config.yaml
n_layer: 10
d_model: 128
n_experts: 48
experts_per_token: 2
d_expert: 64
d_shared_expert: 0
activation: "swiglu"
moe_layers: [0, 1, 2, 3, 4, 5, 6, 7, 8, 9]
router_score: "softmax"
normalize_top_k: true
routed_scale: 1.0
balance_loss: 0.000772
balance_bias: true
router_z_loss: 0.001
init_std_router: 0.0251
lr_router: 0.00117
vocab_size: 8192
norm: "rmsnorm"
norm_eps: 1e-06
tie_embeddings: false
optimizer: "adamw"
lr: 0.00308
beta1: 0.9
beta2: 0.95
batch_tokens: [65536, 131072, 196608]
seq_len: 1024
train_tokens: 558300000
steps: 4839
dataset: "wikipedia_en"
Below are experts of layer 7 (counted from 0) of a mixture-of-experts language model. Rows are named router (the router's row for the expert), gate (a neuron's input weights, with its number), up (a neuron's input weights, with its number), down (a neuron's output weights, with its number) and show model dimensions 0-127. Each number is 128 + 24 x the weight over its row's rms, rounded and kept within 0 to 255.
After each expert's rows: "mostly gets" lists some tokens that are sent to it at least half of the time; "comes before" lists some tokens at least twice as common just after its tokens as in all text. This comes from a sample of Wikipedia text that the model never trained on. Tokens count by the router's weight.

# expert 2
router [108 151 147  89 175 144 141  83 136  96  98 130 136 124  91 160 148 127 116 105 112 167 100 137  93 144 117 130 147 163 114 122 176 174 112 142  95 145 104 107 140 103 151 132 143 117 124 143 154 150 122 166 128 105 100 160 118 114 112 159 101 102 136  92 118 130 135  70 178 108  90  93 153 134 133 154 136 142 153 142 155  96 136 133 110 122 102  99 155 136 100 110 122 120 139 138 170 148  99 123 124 104 150 139 116 107 158 142 106 144 161  86 138 169 129  86 149  87 133 117 147 159 155 128 120 166 126 132]
gate2 [100 189 115  85 137 138 136 160 138 115 170 121 136 137  69 133 112 139 120  69 117 120 157 122 131 136 125 189 178 107 128 112 142 113 133 109 112 128 131 140 140 125 137 141 142 120 143 151 141 158 135 149 138  98  92 141 110 107 103 154 119 140 179  81 119 128 106 153 139 110 117 135 148 103 143  84  93 151 138 107 184 102 108 129 108 145 139 129 127 121 116 110 106 142 141  99 142 136 131 138 116 143 156 132 147  95 163 102 126 157 147  86 150 141 144 200 140 120 114 127 141 146 141 139 146 168 174 155]
up2 [125 163 150 162  93 112 124 103 128 155 119 120 106 119 146 144 111 126 105 169 123 163 125 131 115 117 152 125 108 153 143 101  75 140 121 143 100 110  98 126  76 152  99 103 138 138 126 144 126 140 127  94 137 182 153 140 114 125 143 149 113 126 105 156 118 191 110 106 126 117 156 100 171 191 133 167 125 152 146 136 109 176 152 128 104 118 139 181 142 129 133 135 125 133 112 151 147 125 123  79 176 116 107 128  98 119 120 174 121 109 116 125 121 127 137  87 144 132 161 111 151 128 102  71  86 123 112 114]
down2 [114 102 118  90 125  68 145  83 104 102  96 138 151  92 112  74 118 106 145 160 149 133 126 135 170 125 144 147  98 149 154 131 149 152 176 102  98 158 116 129 122 149 151 119 108  90  82 133 144 119 150 136 136 146 130 108 165 115 112 114 130 115 160 135 140 138 103 141  81 142 137 111 157 139 127 152 110 140 129 182 168 118 168 152 128 139 131 123 191  88 103 122 123 140 105 142 111 130  99 124 147 144 121 101 119 137 110 167 153 139 160 130 143 146 116  84 120  94 148 124 161  87 137 157  99 121 129 134]
mostly gets: "Good ", "Los ", "Holy ", "Golden ", "Swing ", "Did "
comes before: "| ", "|", "of ", "(", "H", "M"

# expert 7
router [120 152 142 104 134 151 139 138 141  95 109  98 149  87 107 151 147 126 149 117 129 154 120 137 107 139 176 149 164 163  83 135 164 153 153 110 129 112 116 110 114 124 165 132 164 122 145 147 168 140 123 148 145 100 107 143 106 108 111 154  95 109 164  97 109 141 114  82 149 101 104 110 156 128 135 143 155 149 139 165 140 136 163 119 115 138 104 113 168 135 110 127  95 117 150 146 146 143 113 104  87 137 174 153 127 113 169 123  99 120 134 109 144 179 158  82 157 109 158 116 137 185 162 100 105 160 124 144]
gate1 [148 173  99 117 126 140 134 126 144 123 143 114 136 110 102 206 156 118 167 116  65 129 159 104 142 121 112 120 139  64 146 165 120 140 158 142 106 145  94 141 152 123 114 111 115 142  85 144 144 178  97 121 116 117 111 149 184 121 148  91 164 106 134 118 166 113  97 138 162 132 126 124 118 143 120 139 111 139 124 119 145 136 130 121  87  92 132 145 146 143 124 151  79 142 130 128 118 141 143 120 132 116 122 149 164 139 134  91 121 147 126 105 184 171 161  93 144 129 145  86 114 136 152 124 115 151 141 153]
up1 [116 103 171 125  74 135 146 119  99 116 118 164 138  74 169 116  75 195 149 128 141  89 186 154 153 109 142 103 114 114 135 167 118 125  90 154 137 119 154  83  96 125 141 117 138 180 140 141 137 175 133 117 150 144 125 122 132 116 125 122 144 146 160 141  98  73 111 103 120 121  98 141 101 112 118 130 104 150 130 105 146 124 148 123 119 138 146 140 109 153 150 133  79 112 159  85 116 108  79 118 113 130 131 124 121 106 131 143  99 138 115 137 126 101 130 119 162 105 137 102 131 143  92 109 144 125 107 144]
down1 [122 142 122 116 157 113 115 140 165 122 144 159  92 133 128 139 152 137  90 174  87 136 131 138 147  93 131  78 110 131 157 158 131 140 142 140 106 172 106 147 145 122 120 123  75 122 130 135 145 113 114 132 126 144  97 152 153 149 115  87 136 111  97 133 165 161 122  85  87 119 138 143 139 113 108 112 106 126 119  53 119 116 130 112 109 135 145 156 102 121 148 165  91 124 144  85 131  83 156  96 123 130 132  99 117 149 149 156 101 149 108 136 166 176 145 123 113 104 120 156 129  89 143 140 104 145 169 174]
mostly gets: "not ", "would ", "been ", "could ", "should ", "never "
comes before: "be ", "to ", "a ", "the ", "as ", "been "

# expert 25
router [112 151 144 119 130 136 152 116 152 109 106 132 157  91 130 124 161 133 138  95 113 165 112 143 115 145 160 150 152 144 102 132 143 141 129 124 117  89 122  77 165 127 148 113 149 105 166 151 148 161 121 148 159 100 105 158 124 105 105 163  84 111 164 133 108 144 173 138 149 105 129 126 119  87 150  91 158 154 171 155 166 128 153  89  89 123 129 114 130 170 122 102 108 117 154 164 170 156 119  93 119 175 155 173 124 128 146 148  85 134 153 114 148 158 139 122 131 102 145 121 132 149 169 119 120 153 142 123]
gate8 [147 127 145 126 137  80  99 140 130 129  87 110 157 133 155 128 114 119 170  87 163 178  76 129 102 186  93  83 147 153 136 157 178  77 114 133 150 105 132  90  87 119 140 170 113 136 124 158 136 141 167 122 140 150 141 112 149 105 110  96 155 111 143 115 128 163 104 128 140 122 149 131 105 122 141 154 139 130 109  92 111 117 136 117 145  99 110  76 149 132 101 135 135  87 157 151 131 120 156 141 137  87  86 130 152  86 139 136 124 147 150 102 118 137 137 131 167 129 136 106 133 124 143  96 137 140 112 123]
up8 [101 139 146 126  92 173 157 130 141 134 133 135  84 111  79 116 125 138 126 138 151 134 117 182  90 131 134 144 150 138 162  97 127 121 137 126  93 144  99 152 115 132 133 140 142 113 108 126 125 137 125 163 140 168 106 122 142 107 105 100 112 112 126 115  81 110 102 136 162 113 104  77 107 161 130 104 144 126  60 112 163 114 153 158 131 120 129 125  99 109 176 143 143  85 191 143 110  77 101 119 145 140 117 140 146  86 118 133 131 179 115 124 142 120 101 125 115 107  96 106 118 146 154 160 127 104 153 154]
down8 [131 154 150 109 107 102 138 125  97 130 116 144 121 146  68 115 161 139 127 128 132 163 157 164 159 153 105 117 170 128  96  78 128  86 114 148 162  83 115 149 177 165 183 130 130 124 138 107  90 127 144 162 136 118 137 146 133 119 125 133 124 101 150  98  99  79 132 104 112 124 127  96 104 136 125 121  96 122 126 154 137 117 114 155 148 100  72 137  95 107 112 123 111 107 156 116 109 122 121 122 170 144 139  80  95 130 116 110 134 151 119 145 132 103 111 136 132 119  95  80  94 133 111 170 110  96  98 144]
mostly gets: "against ", "between ", "across ", "throughout ", "including ", "into "
comes before: "the ", "a ", "his ", "their ", "its ", "this "

# expert 14
router [121 152 144 103 150 123 138 112 137 118 106 113 129  76 104 186 171 156 129  90 120 135 127 146 108 159 136 117 136 127 104 122 131 157 151 112 106 132 113  79 122 110 143  93 137  84 146 150 153 156 101 125 152 115 123 139 114  90  89 138  92 134 125 123 123 135 177 102 166  86 127 105 129 156 158 102 141 159 154 174 158  95 129 134  82 155  99 112 139 150 136 102 100 120 134 144 148 136 114  85 112 157 129 131 106 100 146 165 118 158 151 116 158 165 140 138 146 113 172 121 159 170 138 105 132 164 125 143]
gate0 [126 108 120 128 157 151  96 164  96 146 112 128 131 110 125 155 147 183 153  74 137 120 147 173 143 160 115 168 161  91 141 101 127 131 109 110 134 124 120 179 169 111 130 132 130 170 127 100 150 134 161 106 164 113 117 142 181 116 129 135 120 130 140 112 138 162 152 113 128  85 112 113 108 151 140 100  85 132 122 163 113 141 119 120 102 154 104 109 152 128  71 142 123 125 144 126 130 108 136 113  89 140 114 170 124 125 130 129 142 150 127  84 139 173 101 119 187  87 139 162 105 148 149 150 109 129 141 144]
up0 [140 144 184 124 116 153 119 160 128 102 156 133 104 100 139 105  94 128  91 114 153 113 180 118 109 129  79 123 129 135 125  79 137  92 123 140 125 139 106 107 167 148 163 168 117 127 133  79 121 147 143 114 131 135 132 133 152 182 153 103 142 140 122 130 147 106 175 137  93 170 144 121 112 109  97  94 104 105  98 123 151 123 103 107 132 103 100 140 140 131 126 145 151 136 142  94 158 120 110 173 105 109 121 156 147 120 116 104 163 130 115 102 152 131 171 103 144  99 141 112 104 157 115 171 115 115  67 128]
down0 [146 130 151 146 156 154 116 158 103 123 166 134 102  92 155 127 117 142  88 128 131 154 133 124 114  91 103 131 118 130 129 105 130 119 102 112 114 109 116  68 138 148 102 151 115 137 125 121 103 141 178 126 131 162 157 114 129 122 110  74 154 163 104 102 143 116 110 134  56 156 117 144 127 116  80  91 127 136 105 135 114 114  86 166 143  97 125 102  97 125 154 155 105 116 134 149 108 103 178 121 103 144 148 145 145 144 146 168 128 125 101 130 171 107 144 132 130 123 106  89  88 176  79 103 138 130 125 117]
mostly gets: "ments ", "ations ", "ements ", "tics ", "ment ", "ties "
comes before: "of ", "and ", "in ", "to ", "for ", "from "

# expert 38
router [104 157 130 112 127 111 161 109 143 107 125 103 139 130 104 158 136 110 119 106 133 130  99 146 131 151 147 139 138 168  98 135 139 154 153 109 123 143 142  99 160 132 146 116 129 106 171 151 153 182  96 111 101 112 103 144 109 114  94 138  90 113 131  97  94 155 167  99 137  88  95  79 116 128 150 122 154 154 137 146 122 100 130 123  89 132 104 106 141 145 100 100 135  94 141 179 161 153  98  97 115 148 103 167 126 112 153 156 135 127 155  85 167 155 136 120 157  89 161 120 165 136 155 100 101 164 117 140]
gate9 [107 110 126  82 101 132 134  99 118  86 148 124 111 124 132 146 135 169 123 129 137 119 136 134 146 107 170 164 170 169 102 127 148  90 151 121 141 131 131  61 168 131  70 125 146  81 130  72 138 150 102 125  99 103 160  56 109  73 114 138 108 138 117  99 136 129 143 150 101 132 125 109 132 108 122 132 142 140 120 121 120 137 110 129  79 100 114 114 125 105 123 121 130 123 140 175 157 140 109 152 106 166 148 128 132 161 133 146 129 152 139 131 142 105 129 123 113  83 145  89  98 102 111 131 108 160 138 113]
up9 [ 87 125 145 103 122 154 123  94 102 123 144  98 130 129 142 134 111 121 116 104 123 150 136 149 132 114 130  89 124 170  90 118 124 103 109  85 104 108 135  84 116 154 136 117 135 115 128  72 133 173 147 110 144 122 116 114 110  88 126 128  72 174 111 127 145 106 178 144 111 152 125 128 133 127 179 133 110  96 103 101  95 104 127 119 119 103 129 137 137 122  94 126 108 113 124 186 156 149 113  85 135 160 107 138 109 146 120 138 183 150 127 149  86 116 116 110 152 133 188  94 154  94 105 122 151 104 116 110]
down9 [135 126 116 107 103 152  90 162  97 118 160 111 148 114 139 160 121 119 112 125 115 158  99 122 144  96  78 105 179 121 122 127 117  95 126 185 150 145 160 174 103 160 146  96 103 163  91 117 127 137 107 153 140 123 115 106 164 117  82 104 130 153 102 116 149 108 119 137 162 130 149 152 143 157 177 128  91 165 108 103 129 128 130  93 166 133  78 134 121 140 109 130 146 131 101 106  97 137 111 121 138 131 149 109 101 129 145 118 122 136 156 119 128 118  95  84  88 129 141 135 143 138 145 133 192 124 138  88]
mostly gets: "tive ", "ator ", "ologist ", "ful ", "\" ", "ential "
comes before: "- ", "and ", "of ", "(", "in ", "is "

# expert 46
router [117 155 127 120 163 141 173 107 107 127 115 121 143 125  87 157 108 122 158  94 110 128  79 127 132 179 128 119 151 156 107 127 175 130 138  86 102 101 112 100 157  92 141 139 141 125 142 153 178 113 125 126 117 101 100 138 120  93  86 149  96  92 139 124 109 133 157 117 144 105 107 104 142 125 137 124 141 156 170 150 148 139 113  97  92 123 135  96 128 112 111 124 127 128 139 158 181 137 122 105 101 152 112 138 131 120 134 134  95 148 179  85 143 169 117 128 139 143 116 127 152 159 149 120 121 199 150 172]
gate7 [104 144 113 113 154 123 124 130 118 140 128 126 114 150 145 170 132 142 117  74 137 105 110 117 125 151  99 167 108 146  80 118 147 144 153  67  96 131 151 127  69 115 115 157 128 134 112 127 153 120 126 129 171 167 134  97 155 165 120 139  96 108 139 145 122 120 127 114 132 103 158 129 119  86 159 112 123 147 106  96 159 109 123 122  72 103 155 140 166 130 115  94  76 122 135 152 147 125  85 155 146 123  98 114 131 134 135 102 129 134 123  92 156 168 121 143  97 129 123  92 140 177 129 107 155 180 155 110]
up7 [ 79 167 119 133 163 151 151 129 137 145 119 148 123 140 130  93 154 132 135 146 138  90  81 128 112 110 140 112 122 125 127 153 136 114 135  92 125 107 125  88  81 125 111 136  86 156  94 156 133 130 128 132 165 115  90 124 141 158 162  84 110  94 115 139  98 132 138 138 103 103 136 173 145 111 164 104 120 135  70 126 148 118 109 164 161 137 160  68 141 137 130 136 164 109 135 145  94 133 119 148  93  98  97 107 122 162 134 131 119 112 118 169 170 121 111 133 114 108 108 120 127 106 132 160 119 172 102  80]
down7 [ 93 139 112 115 140 143 109 117 155  65 154 111 130 142 157  98 127 146 132 104 108 108 150 119 118 121 156 110  56 122 154 112 121 126 118 104 102 125 148 138 151  96 135 163  74 128 128  72 100 125 108 122 151 127 118 116 173 117 132  94 118 120  61 135 117 170 154 178 141 151 120 142 150 138  85 114 141 157 144 124  46 144 112 102 115 119 119 112 125 133  92 127 152 106 143  86 130 109 130 118 158 101 128 109 130 125  79 155  95 112 134  92 116 120 117 135 125 110 139 141 109 140 144 122 129 127 115 124]
mostly gets: "States", "|---|---|---|---|", "|---|---|---|", "century", "Kingdom", "Animalia"
comes before: ", ", "–", "\n", ". ", ") ", "."

# expert 36
router [119 171 142  90 112  99 137  95 144  98  99 128 121 127  97 174 150 120 145 120 130 151 112 157  99 145 165 147 128 157  87 135 142 187 136 137 119  76 108 107 126 116 163 115 151 139 155 111 194 146 116 148 149 105 136 162 145 122 114 144 113 105 129 115 123 133 158 121 187 106 105 115 143  91 135 120 144 165 126 102 120 101 163  92  99 137 157 128 146 105 118  87 120 114 143 133 159 140 108  95 111 135 151 138 120 103 134 117 102 133 172 111 141 148  99 104 113 102 178  92 153 166 110 125 130 151 147 142]
gate0 [136 143 124 110 136 147 154 119  98 116 154 138 145 100  96 144 141 136 145 117 108 111 150 128 131 128 127 193 112 168 113 115 142 145 156 119 152 131 114 129 113 120 159  68 155 135 153 158 150 164  71 155 137 106  65 107 132 136 144  93 142 101 120 134  77 134 154 134 117 122 160 145 118 115 118 136 117 164 123 107 143 106 163  98 109 148 151 102 112 134 121  87 163 124 126 117 152 100 126 148 149 129 144 119 138 138 199 178 177 127 130 149 155 140 152 162 158  99 149 157 140 146 108 136 143 139 167 121]
up0 [118 126  94 149 142 115 123 108 136 153  79 121 147 153 121 134  78 163 142  98 137 112 132  78 101 135  72 156 133 151 176 152 133 154 122 141 103 100  82 124 166 140 105 118 156 142 175 125 121 142 178 150 155  88 117  88 113  86 120 103 123 120 144 148 155 159 103 101 117 127 143 112 144 117 127 130 131 143 149 107 131 138 139 141 111 150  77  95 137  84 136 104 170 139 120 147 134 121 140 139 128 177 108  97 133 108 147 128 138 121 126 156 103 145 115 114 111 104 159 116 110 129 132  76 145  99 153  88]
down0 [153 121 147 148 120 132 130 137 104 123 112 129  80 112  63 104 111 146 136  96 153 100  86 164 118 107 101 145 117 154  88 108  69 139 156 120 120 134 157 118 120 135  86 147 110 120 127 134 146  97 138 110 139 143 150 113 118 121 108 149 124  98 139 116 143 164 143 107 125 114 151 117 142 115 118 145 138  89 102 115 115 138 122 131 130 109 141 167 141  96 125 156 156 120 105 157  92 167 151 161 101 124 122 138 156 104 148  52  82 126 144 119 126 127 140 118 175  80 120 153 166 112 131 134 130 127 157 192]
mostly gets: "ia", "a", "Ma", "i", "ani", "China"
comes before: ", ", "\n", "'", ". ", "-", "."

# expert 40
router [121 174 107 105 133 143 141 108 131  78  93 116 152  95 111 143 148 135 171 107 124 146 102 147 117 143 149 154 144 145  89 130 167 148 135 117  89 110  86 117 130 110 156 133 151 127 180 124 171 131 127 168 158 113  98 159 118  90 114 141  97 132 130  82 121 168 126 112 168 122 109 117 138 125 135  86 133 134 144 146 126 131 144  89 124 143 121 100 130 148 116 110 112 141 118 153 166 132 115 121 127 121 195 145 135  78 140 113 123 142 162 116 158 169 112 120 163 118 159 108 146 167 163 108 122 159 171 137]
gate9 [110 126  94 117 143 107  92 151 164 109 155 148 134 162 150 142 153 120 146 107 127 132  99 130 155  96 178 117 126 147 111 123 181 120 168 169 120 141 120 119 165 172 139 122  99 108 139 128 140 124 166 150 141  86 131 146 165 127 129 118 116 126 204 142 116 161 105 105 133 102 131 101  86 134 117 131 133 108 129 131 172 141 156 102 145 127 119 129 129 112  72  79 106 153 194 128 166 123 161 124  95 138 132 179 135 137 144 116 155 145 151 138 133 132 145 116 171 146 125 137 127 159 122 149 119 132 130 120]
up9 [117 116 157 110 148 164 153 140 149 115  71 137 149 144 122 125 120 132  80 106 130 160  75 105  87  99 108 108 106 109 157 125  99 105  79 132 103  90 105 124  84 121 117 137  85 135 136 113 117 120 163 137 128 143 123 161 150 137 115 126 137 114 122 153 116 114 123 139 134 133  94 149 117 121 159 122 116 153 139 184 117 137 155 122 117 141 130 154 154 153 188 127 156 112  73 118 114 121 114 153 144 142 153 112 102 140 128 112  98 154  83 132 153 131 171 106 160 116  83 128  78 138 100  88 151 146 121 131]
down9 [131 130 151 102 147 119 110 151 174 109 130 101 125 136 133 163 122 100  98 175  73 110 134  97 115 117 117  99 134 107 119 105 127 147 125 146 126 175 144 126 142 149 171 128 177  70 124 104 128 132 117 108 145 108 128 127 116  80 124 155 137 127 135 132  88  63 150 115 140 127 118 103 104 147 113 116  73 182 145 113 138 100 131 172 120 128 120 148 127 119 141  90 136 129 133 111 181  73 128 101 169 111 163 118 119 162 135 121 101 154 150 119 123 137 111 108 153 118 141 110 138 121 114 128 158  81 124 111]
mostly gets: "born ", "Votes ", "14", "Washington", "£", "Texas"
comes before: ".", "| ", ",", "–", ":", "; "

# expert 16
router [110 153 132 131 138 129 137 128 170  88 116  97 136 103 105 158 147 120 122  98 104 130  96 154 133 127 149 138 129 158  93 139 156 134 135  90 132 101 100 130 125  92 138 100 142 111 138 159 187 152 137 160 122 120 133 148 134  97  79 115 108 115 151 129 120 129 144 127 152 124  83  88 137 116 184 137 146 173 162 139 130  98 135 115 106 157 109 142 126 143 111 101 107 110  98 144 156 156 101  77  97 141 134 160 132  89 143 125 104 126 174  84 152 162 107 117 147 124 178 112 178 121 124 107 125 129 121 170]
gate4 [132 128 113 125  91 121 150 151  81 134 127 155 146 105  98 113 128 127  93 105 164  92 146 153  90 110 145 159 104 140 105 118 103 192 124  92 155 111 149 109 171  99 119  74 140 134 133 123 136 157 133 114 103 135 111 143 169 127 133  99  95 150 115 113  88 124 125 130 152  98 161 102 138 183 128 153 129 102 123 120 126  98 120 100 129 130 128 126  86 137 123  86 145  75 105 115 104 135 162  82 168 119 113 149 143 129 141 158  90  95 155 119 114 146 161 136 125 141 154 106 121 131 100 116 163 124 154 149]
up4 [ 97 163  94 114 128 167 112 151 111 124 140 120  86 131 146 103 119 165  85 131 166 151  89 107 114 113 157 103 128 121 118 144 127 112 100  90 118 134 157 117 133 134 128 161 110 153 112 131 119 190 121 102 146 145 108 121 105 137 167 152 134 187 117 135 159 109 107 131 103 140 130 112 143 121 136 118 146 105 132 133 124 105 125 155 119 128 149 132 152  83 129 110 104 149  98 140  99 155 118 144  97 198 117 119 136 179 172  92 172 141  94 107 151 123 152 114 111 149 143 108 112  92 123 165 113 137 103  84]
down4 [110 122 133 125 115  85 112 125 145 125 121 138 165 107  92 186 187  88  94 132 149 127  87 131 140 134 139 102 126 156 127 132  98 133 163  96 128 119  61 126 126 115  87 140 118 149 140 123 113  99 148 148  76 147 121 137 135 166 139 113 123 120 136 105 164 140 113 140 112 136 117 130  98 127 113 135 160 100 105 152 129 106 124 157 160 131 154 150  80 136 105  84 116 131 145 148 152 123 124 135 159  98 123 161 105  99 103 168 174 145 127 113 103 111 144 127 122 135  78 114 111 126 173 167 115 177 143 131]
mostly gets: "ington", "ane", "ester", "ham", "kel", "ler"
comes before: ", ", "\n", "'", ". ", "i ", "-"

# expert 47
router [ 87 157 147  85 140 114 147 158 148  91 118 118 174  99  91 168 109 125 126 105 109 142 102 159 118 137 152 141 170 165 128 132 128 167 150 126 103  95 124  99  98 134 137 102 151 114 130 151 168 136 136 174 130 130 127 135 113  65  96 151  97 116 152  82 111 131 142 112 151 118 128  80 126 132 142 128 139 144 159 148 155 154 152 121 108 163 115 119 145 138 121 115  98 107 148 153 159 154 104 110  98 153 143 146 102 107 149 160 110 146 154 121 165 159 135 122 162  98 158 123 151 143 138  93  92 159 143 149]
gate1 [133  92 133 127 126 123 157 115 106 132 147  83 133 154 137 179 126 114 139  82 132 144 137 148  88 109 154 136 160 144 140  91 108 112 102 140  84 136 100 121 137 111 122 156 117  97 158 131 140 166 127  92 132 123 106 133 151 115 127  87 171  98 110 135 138 102 122 165 146  90 151  92  96 151 135 124 146 156 148 143 136 143 128 130 145 126 123 136 141 102 127 104  81  58 163 160 127 106 133  84 108 169 128 110 125 112 132 130 140 159 142 141 172 170 142 129 144  78 123 101 119 121 120  87  85 150  94 122]
up1 [135  88 153 171 110 147 104 144 114 165 119  93 156 175 151 136 119 129 143 108 207 135 134 130 117 126 160 117 163 198 155 128 116 112 107 137 135 137 123 144 102 132 113  92 118  97 152  97 141 171 140 112 124 142 120 119 148  89 137 153 153 173 107 113 110 121  91 133 135 154 155 123  77 150 145 161 130  96 121 131  96 144 112 134  93 163 100 134 152 126 140 119 109 145 151 121  98  94 136 150 134 152 152 116 116 134 120 163 102 152 144 152 140 157 130 139 117 109 122 142 123 142 137 116 125 168  62 141]
down1 [137 133 120 177 176 161  93 105  53  88 126 140 148 144 134 131 102  99 129 120 131 132 121 120 114 145 113 143 127 103 139 123 132  92  94 133 117 146  90  90 100 103 129 173 153 142 134 103 138 111  97 169 127 123  89 155 127 146 144 108 114 139 128 119 139 137  96 133 154 125 151 164 113 142  97 109 112 106 127 162  78 136  82 138 151 118 136  97 126 140 154 110 137 117 105 109 122  66 150 131 115 119 131 147 131 148 134 141 101  84 126 115 115 140 166 165 108 123  87 108 152 186 127 117  99 171 134 149]
mostly gets: "was ", "were ", "became ", "being ", "because ", "received "
comes before: "a ", "the ", "to ", "not ", "an ", "been "

# expert 23
router [117 156 137  93 138 135 187 107 170  91  98 104 125 139 107 179 147 117 109 117  95 153 108 139 117 127 129 139 131 149 123 126 176 163 123 132 123 137 103 126 164 116 152 126 133 116 142 163 168 156 106 165 123  99 120 149 124  68 105 165  97 110 130  96 115 151 148  81 187 111 116 144 133 128 133 122 122 161 158 156 142  93 168 119 122 112 104 106 147 142  99 126 118 102 154 157 148 148 125 111 121 127 154 154 143 112 132 124 114 145 143 114 150 179 102 109 124  73 172 112 153 145 170 125 131 135 140 136]
gate8 [114 129 154  89 138 142 176 128 159  92 146 143 145 149  91 110 119 145 152  89 102  86 115 186 139 133 132 131 150 116 134 105 140 132 127 137 104 165  89 131 165 134 104 122 162 153 129 107 140 134 145 151 182  77 164 144 112 110 148 142 130 138 103 140 151 135 111 131 156 168 128 129 111 124 144  60 125 143 137 126 115 118 132 139 106 128 137 104 108 142 138 152 182 104 113  93 165 161 112 141  90 125 171 119 101 114 122 109 122 129 120 140 200 145 144 128 109 119 151 100 110 132 137 146 112 145 153 170]
up8 [108 126 164 130 129 120 152  91 133  98 117 143 133 131  95 120 148 137 138 130 157 138 151 174  91 118  59 104 144 155 128  96 102 114  81  89  82 146 107 145 116 106 117  80 102 117 120 157 132  71 113  99 128 144 129 130  99 125 147 123 146 142 119 134 146 115 134 125 125 148 102 130 131 101 165 162 147 101  95 119 107 138 137 135  98  79 103 139 149 139 127 111 134 178 112 122 128  99  91 124  89 107 143 126  75 126 125 113 147  89 114 153  89 120 133 114 165 159 150 147  92 119 134  92  95 138 152 111]
down8 [119 138 105 132  93 107 109 128 115 130  98 155 129 102 119 159 145 105 120 159 158 125  79  96 135 157 118 109 128 125  76 149 141  99 203 161 140  60 119  82 118 138 123 101 154 130 140 119 165 137 148 159 142 127 132 135 136 102 114 158 164 124 104 128 117 142  98 103 120 120 157 133 139 199  96 118 122  87 144 141 147 112 106 145 117 147 133 131 163 130 141 135  80 150  51 143 125 115 132 107 142 100 140 108 142 138 143 149  90 123 127 135 135 105 138 102 120 118 125 155 111 129 166 156 140 138 120 134]
mostly gets: "Street ", "Smith ", "Jones ", "White ", "Park ", "Brown "
comes before: "| ", "(", "and ", "=", "State ", "City "

# expert 39
router [ 87 152 143 113 151 152 157 101 129  83 139 118 160 102 106 162 126 165 112 103 107 148 111 151 110 162 163 146 169 153 105 143 159 155 126 104 127 103  83 111 151 127 155 119 123 113 159 134 154 113 144 169 134 137 111 110 109 147 115 149  98 104 160 104 123 174 127 104 156 112 127 111 146 130 165 131 141 166 138 156 124  92 163 102 111 174 106 104 148 140 106  89 115 110 144 138 136 130 111  95  94 182 142 153 110 119 163 137 102 157 169 102 122 136 129 108 137  89 142 131 147 156 144 104 113 160 132 165]
gate1 [133 153 125 146 138 144 113 151 135 130  97 134 121 101 110 123 158 163 137 129 179 127 110 157 151 130 120 116 125 120 120  56 151 146 125  83 111 117 143 119 114 142 127 109 147  98 117 132 140 162 142  82 156  99 116 147 123 102  72 157 164 123 127 113  90 120 152 173 118  96 126 138 163 140 192 104 192 137 109  90 162 131 136  73 118 112 156 123 135 135 115 132 110 141 166 119 124 131 124 149 140  81 135 146  87  97 133 121 121 135 140 119 144 147  94 128 126 155 103  88 153 138 128 124 153 148 136  91]
up1 [ 96  95 110 168 119 140 129 153 113  90 151 141 186 141 141 121 120 138 123 126  66 103 115 147 165 129 128 153 144 103 106 139 104  85 187  96 148  94 118 107 137 140 124 125 137 124 160  98 130 143 119 136 145 110 136 124 158 143 116 151 121 131 150 135 124 170 166 110 120 149 158 130 103 140 130 104 129  95 157  95 135 105 153  82 150 146 134 107 146 145  99 126  78 153 136 108 129 172 138  99  97 194 135 110  88 144 151 167 147 136 127 158 123 120 149 164 100 145 148 129 129 154 142 117 142 174 126 139]
down1 [127 101 144 134 126 138 142 142 131 111  84 155 162 156 117 121  93 131 123 108 116 105  70 134 138 154 103 150 148 137 119 152 117 130 138 121 137 151 110  95  95  96 121 122  72 136 127 149 251 138 138 130 120 107 100 147 130 125 115 157 104 126 108 117 144 161 153 132 113 136 115 141 129 130 116 147 143 102 161 115 111 123 168 123 118 118 134  84 139 135 130 153 133 139 111 166 128 126 124 162 101 112 106 105 184 121 125 128 172 137 137 130 110 135 138 122 115 124 207 123 132 136 164 126 170 137 146 138]
mostly gets: "who ", "she ", "they ", "He ", "but ", "She "
comes before: "was ", "is ", "the ", "had ", "were ", "has "